{
  "n_layer": 11,
  "d_model": 320,
  "experts_per_token": 2,
  "d_expert": 416,
  "activation": "squared_relu",
  "router_cosine_scale": 20.0,
  "init_std_router": 0.036,
  "norm_eps": 1e-06,
  "beta2": 0.99
}
Below are experts of layer 3 (counted from 0) of a mixture-of-experts language model. Rows are named up (a neuron's input weights, with its number), down (a neuron's output weights, with its number) and show model dimensions 0-63. Each number is 500 + 40 x the weight over its row's rms, rounded and kept within 0 to 999. Numbers have three digits each.
Before each expert's rows: "gets" lists some tokens that make up at least twice as much of what it gets as of all text. This comes from a sample of Wikipedia text that the model never trained on. Tokens count by the router's weight.

# expert 11
gets: " ", "\"", " A", " B", " M", " U"
up0:512501508521496515517460534478587534538473538542496481459414515493492522549535571444571497608484500584484486472482430408480487492553468550518513530493415499549444528463509499513476517504499488
down0:476535459471503461523519467519524538524542525483453606523488494535470666464467518485570506478529454528503460493509535492505492462589491533472501528474458481478536525454537477531493525465477484
up1:486556532521511574509440478501529497456515470481576507490468495502539528530466499518451541480503496424447478441567447453548521513496474518542474453471471542488475507517547449485498457479511534
down1:551493565562461493496490427517504526492559474503506529543523473533485506513525494471481475536500531560504541496509454520561456563515465468497495549498438550485493445452476443481516466527505487
up2:456461573512477434432495433492496468493534522456492469481478434502506511479458501522537485557552471598453511507538488406471527425537464465583477507472507477446481473521515558516498518487489535
down2:462491520505489547473504519444593485459521502542508444424539521443509492504515519433501530471521405481552543555418510470488466492522465491463456527467458549481437503496476530541447535438440478
up3:612495458496509521507524457459529540510497532490509533493493511464514438551510547466431471508455525494556467458470457555526489453523563455549481488481482469524492496529507478522467430506545449
down3:541525552480530527507468507609496442539462495485511505565456547490504455489413487477548504535501490454540559481531469450508564519524582465535511468585460560496478527478486472556473468541496493

# expert 8
gets: " and", " to", " a", " of", " from", " or"
up0:495451494574422480562481490477546484549495485473536508451548541523537568453528568529553545482487525459539562513502464505604514454420484453512489539549504453522432480477396505489479504464525449
down0:467512492542485567494468579442544583497510467491426452493531541481589508510416464490501497486493390504544461455524520487465405488515574491467472519493479523488503580509533421514550544447488441
up1:531503502555516471523470527521489492506539451559453588454601570419523471482440546502515527468442504521486553474494458416512485422462516492442546486516542391531491565444477477558487547467441541
down1:459519470451469426544553611422589517531523510445458480510516524494485529500530457448513496492536485503530505516512513453464517516493552433456438496494544588464533526431465422525462523471489469
up2:438534480467467488512495534499482523505504524537440439508498451517480550557526574573581497516446563558460507527563455482552529448508444548482593533474463531521487488547517518555452433477474554
down2:543542503561450481452446516519559491512492573443510445431539538561555480491543440501508456510489478506458567458524500551501459528501506462550494554538541579467502475460475465498504525452422434
up3:488471508527513505458490495436558485530552487512462450483472425520549464527511532485516505462557525485497511552473519463493469496487523520545518508563546458488556506509409524501441570508513506
down3:578527559484494542508551514571478491484446460493454452530527534463512437469466450526439496490555483514464528509457545533518504481496551567508522466484527508567465490449423486501468457451533469

# expert 0
gets: " |", " (", "|", ")", ";", "-"
up0:573507459515507489500494477459651500496461471433444558438430515459507466522580534539512473468415481441529482527510534548525501473504430537518535485483508482547509474496499446495493495472591521
down0:531461526451523447426546598494524452429476507531443456521520528562454483475520538431506474440532482432479473515544539466504549532488526468461486440620533515564415526495585432472481519475496502
up1:497543516518496491528553520406486526531501485490494537536485475494455492538539553476590528501516477502496528526486507476558460525439488546356509532472446457472503481562514501415500424521484504
down1:448513496494556495536485547553582431509471475552460525436487469446484550539524499498554517486499562486463485443528547537531505485592482548483471547482497483538467539545524505495423504507482532
up2:567487559424529552488436530483508493506519483501462550501442495506522508476546529518480466430515502475531529512436454523491502442529519522550505542478508508497504506459534621466476509538537497
down2:519510553510490474516553473609482574487543473529516558467421480499479537455502476374536512517531500470497492489487532451500517452466527491468578558557479488480490478595474545506494526553550471
up3:513467549518426489476514523512506477489533479519486404469483458411440454534558478484536499482538452507528513540479495433501528545503450509477510446531541524500496499426482514459473435467497559
down3:506523486459523575504486536481528564530528481519442471464551537555470493482407504475456505481515515455481478505518490578492435442460585497529531546424492474431497551511465387493426528412501462

# expert 2
gets: ".", " |", " 1", " 0", " 2", " 3"
up0:563483468557493488556496465504460486511483534480484455488467492519503478484513427549553517537473545528533444507455508466533574521440509514509498438520527480404532508434508575501546556484535469
down0:452517558477504558436448416459497483462491457402509483535499556481549487494590448467539453441483553520445420492465529488487544533490445506544505429472465513461470533562469470462470485500552475
up1:513486503522462503494568493500529494601503486471511506490495536534469414571470434502522484534481437476530516525455505502513495549584445505506504567461475496504516497537437509537444471483518525
down1:505461484505501492514431465470628497472432467462533488521489510482445515430495528466444500470495560533473509471475524523456498466423519549491436555535499525483458449452460573523540472507437503
up2:534550440519410449482463399521539545459572557462533484477461538523435506568490425495515547468512531477499513496519438569560540450450505481518493514490513526516516522439480500487544498539513473
down2:495417496443510531489436540528450525463508499492463487432494614579489600482517534425569506542439520475498454552522528456492486500466548449540519487422464529510542486494465495412530507463481512
up3:492577549434541612492470519526495489443507558526536513564558504514530485483412504568520470416476484468495526481531575470482491446550496504561519509461540520494500474526537488412460510490539496
down3:469441496465465378533622484582552605487519465444526473534513525491579479513487472452491493508478493530498511422480470471483486512577541503497516474468505532521489528591510533543472493492484524

# expert 5
gets: ",", "-", ":", ")", "),", " -"
up0:398510443586465536514522488520501534561508506518456500511478545468427496532462459499553505452485529469500587450511498442536542578494500535600497526525508526519541515469503469485440509480512500
down0:536563499477454443532487506516614435499443594533448448516514508514547563478482546488512418502426518474509436443522493440423461463482538482460568451464471549568500479525485468431481480501556436
up1:504465481478501461493459489453532546468470488520465463567446414447542508449508482501534433439464563517427497516596463482465528489497549508539490549487414491565429490499461460567532452476444522
down1:505501460472548481528486460475484536525497556554504523443481450452601561492413465518521475492524520509536477553455535427486430523458549518427552459555458474480466559453548554518470456498453505
up2:457490522496461470462541491492483502491522431479525521448531474443472520568514548432590474487527561468532577409441450518499491494527559459543545550461529476475453545487464520559463497505431479
down2:480586474403543525437462463435505551509472527511507520508511492531472520480558467466438468511538508548473373486528509526472540514517486502446497529438526568556470498541452465466512451503506479
up3:503492559546453453505514540532558465481443470469475478537484479502395512539481502471482542474480498531501454550459510501484480493554463528495494554475557530539505472544529482453457523471527508
down3:542529537435426473480508488469515412504585543533482565511487514517539515477440494459515524486504483408499493542480424467505554458476506541466531490457411494425488467504494525470534523479495461

# expert 6
gets: " the", " of", " The", "The", "|", " his"
up0:504491495485499521511476582453533503488565547523496501551532440533508521455462517460555476537526491536520512472492512475544490478511507506515476514455503488490531527473497539489501485537473452
down0:462466448573562530529539525443551552551486531528506523453482419517502509443425466510539468396470532460527441523495530502505486531489574586473549486472472495523485505526475509501472442502472413
up1:535501472527438529496538525515487499549534569539518554550459489538498529436546522444473523487548454517502452535558482478427451407510440472471544552489507484488596571547520470464507407495480535
down1:513511533548520537484475525496504500486455501483476489429459526523527466548447597440443466429464450472430510485511526510476531567530479516533551457486565470507523481497486461530476574436397510
up2:460493430549456479452492511533563477524520508533511502447479517566509523491540549468486470477541558523499530574499468549585527462522463465581506519463559498524478447498518525467485451495543524
down2:510396547495441514501546429509526507436436524472563420467530523530513465466555505489511411554485438533489489556525606440444557551593443482472405530539468489461483510517496557503525516552511515
up3:534521447543495522531533477433462542442504457537542495491477549590541564545548593482466417490522517548488521472457525465537472470417491484453565528492546473500555509445454516510548542502513548
down3:466449447492455458539497532513536520405495549516590532503517460536494419495503491560474509459508509468515483512569517444542518509515473491539507495517489524537554516511591476519520460492482519

# expert 10
gets: " by", "s", " team", " film", " career", " name"
up0:531537547543496535507445476374540561429492455533476449521433519543547552501489538594500486528525519568485513504448501574497523573447485544462516421473524420474514491528459433488531534460528466
down0:459487533397555534555537472543539485518522448521493392484525525637514568491459468466522499492489471485512424506516499467432456449510552451512494476514510560452438490516502455488468521431527502
up1:499481471487570491539549468482593589495429481508560596542543556590537529501486499488478506483560526484515533449557564470492497464475428502545521573449579498473503588463554534534454504508464515
down1:464477478530429483512506509515495496479505521528513514554530542553535542465595488443538455391523546514544518474453445491530580493449442554498483507480518440419457535556478491546499453546526487
up2:507532487518592512435537549469534470453480457474501482461483475536517512526471535519547477540514486440518483562527477510519590493528535448486465483444494508461433439494529543556462515538486425
down2:542569515599486514474489464472572554477475545515497438484417476504424536494493513515483566516471500491502551504490510510539533437505442501433473467455569419477412512500441558499537449504514538
up3:540483415547493485597550435473458475480504533481554481518454468511519557518439471474598453540478559466430518491490492483537523558485465512472467460481536559538535529463535459505548468517542500
down3:477492559505553497529510482530431537516499513489518508473515472490481522491476442388565454482497509487454574468537532476513513530417484532476494454533513460472522549445533403473483513468542566

# expert 1
gets: " as", " was", "'", " \"", " for", " with"
up0:549526586616463489480508487478523487470458518499552458536447416525548524525533486454503516544530460496518496484492568481473497496432542487531494467500561481464501539534515526571497534495570441
down0:478441550515463413453475498544569532480478462500444531513499496513499514472480446461449526481487497504481538443518447478520486503424535515484597448493470427425489534465461530513518473580529548
up1:507473537487502504485585429531504446474525424447506471469494477548585550511551464456552512494547458523479572524505428464474515516465524520556540486475469535466502488516523516420512519476508487
down1:475534489505478523546478527500470477523474623541485493478487439515490553504530475468515592482476490465413524570590552445531477464503551535525533530463506416533471572548461497565542446538468415
up2:488564537469481515546420523504523467533536458473474510555476495510433469494475535534480529481455532505510512482453482546497440512421500486518449541504518528448487467486506497516535508490533503
down2:457475511533533502466530516497469588514425540396422491495431448458542454623489462515484478486550469579556544438471508557531513541546479482431517462467552476475476540504491453486471428503464451
up3:539463513531463447461462464563485487471518460499422453524524544478504467512569500568426459490421516460518483490460484544487433458497492491513492494425441557485491403490476467456537515448551534
down3:441477492491562519512463500516501497504475463467429559456452495507557535468459526453524526568539524431505464483460521548472485492525491551412504473458537574545559491532493477496498462563507477

# expert 9
gets: "\n", " in", "==", "===", " at", " on"
up0:517451564469536516526501443516553542527489408555490553523516561508548520479553426489477481544409509427510584519503537481511476451520589484532491515533487485525554399495438516496397537501523501
down0:495498481529552541508547457517382482464507519537510508543471523527386434579544485482534514506472539505484455564517550570499462499478564496499489448459497534503542440552489509502544450567498497
up1:515439534501498550476488420546546507557435533474490542514509486522455470469523568491499497455434471510465507516499521497511520404541490482488461464596416479509555477476504534535482482413452565
down1:532549475469503507511460533447528528540511579558498550484577502558540548522501498484469503496502518535493503615430566529486455492438517454448540557557541498424557515502546523501528525526478561
up2:586543426511533509548498502575471545528552501419492512542507536481463478451463550461479473523483455456484554521441497480499470435590491528477550526543530510455507513512576549586498490487559529
down2:463500443456500444476534553510549498518548454529508500414494544535528501507544486509528558472560475437474420543463552539516460493438517465454477493514481532468521451445451552461583522433468532
up3:503434540468496459457457499518531492443518539535512480450480451548445391440555458457505502530476516545458552516512566497530555495485538523519551479526421490522449492501496531560520468502460469
down3:556504508528570584450472439490467522471509473423485459446450474447499482555443463474557537468478512498499562492473463497529591503544480520483511476549550509484527568501456440548460487530476530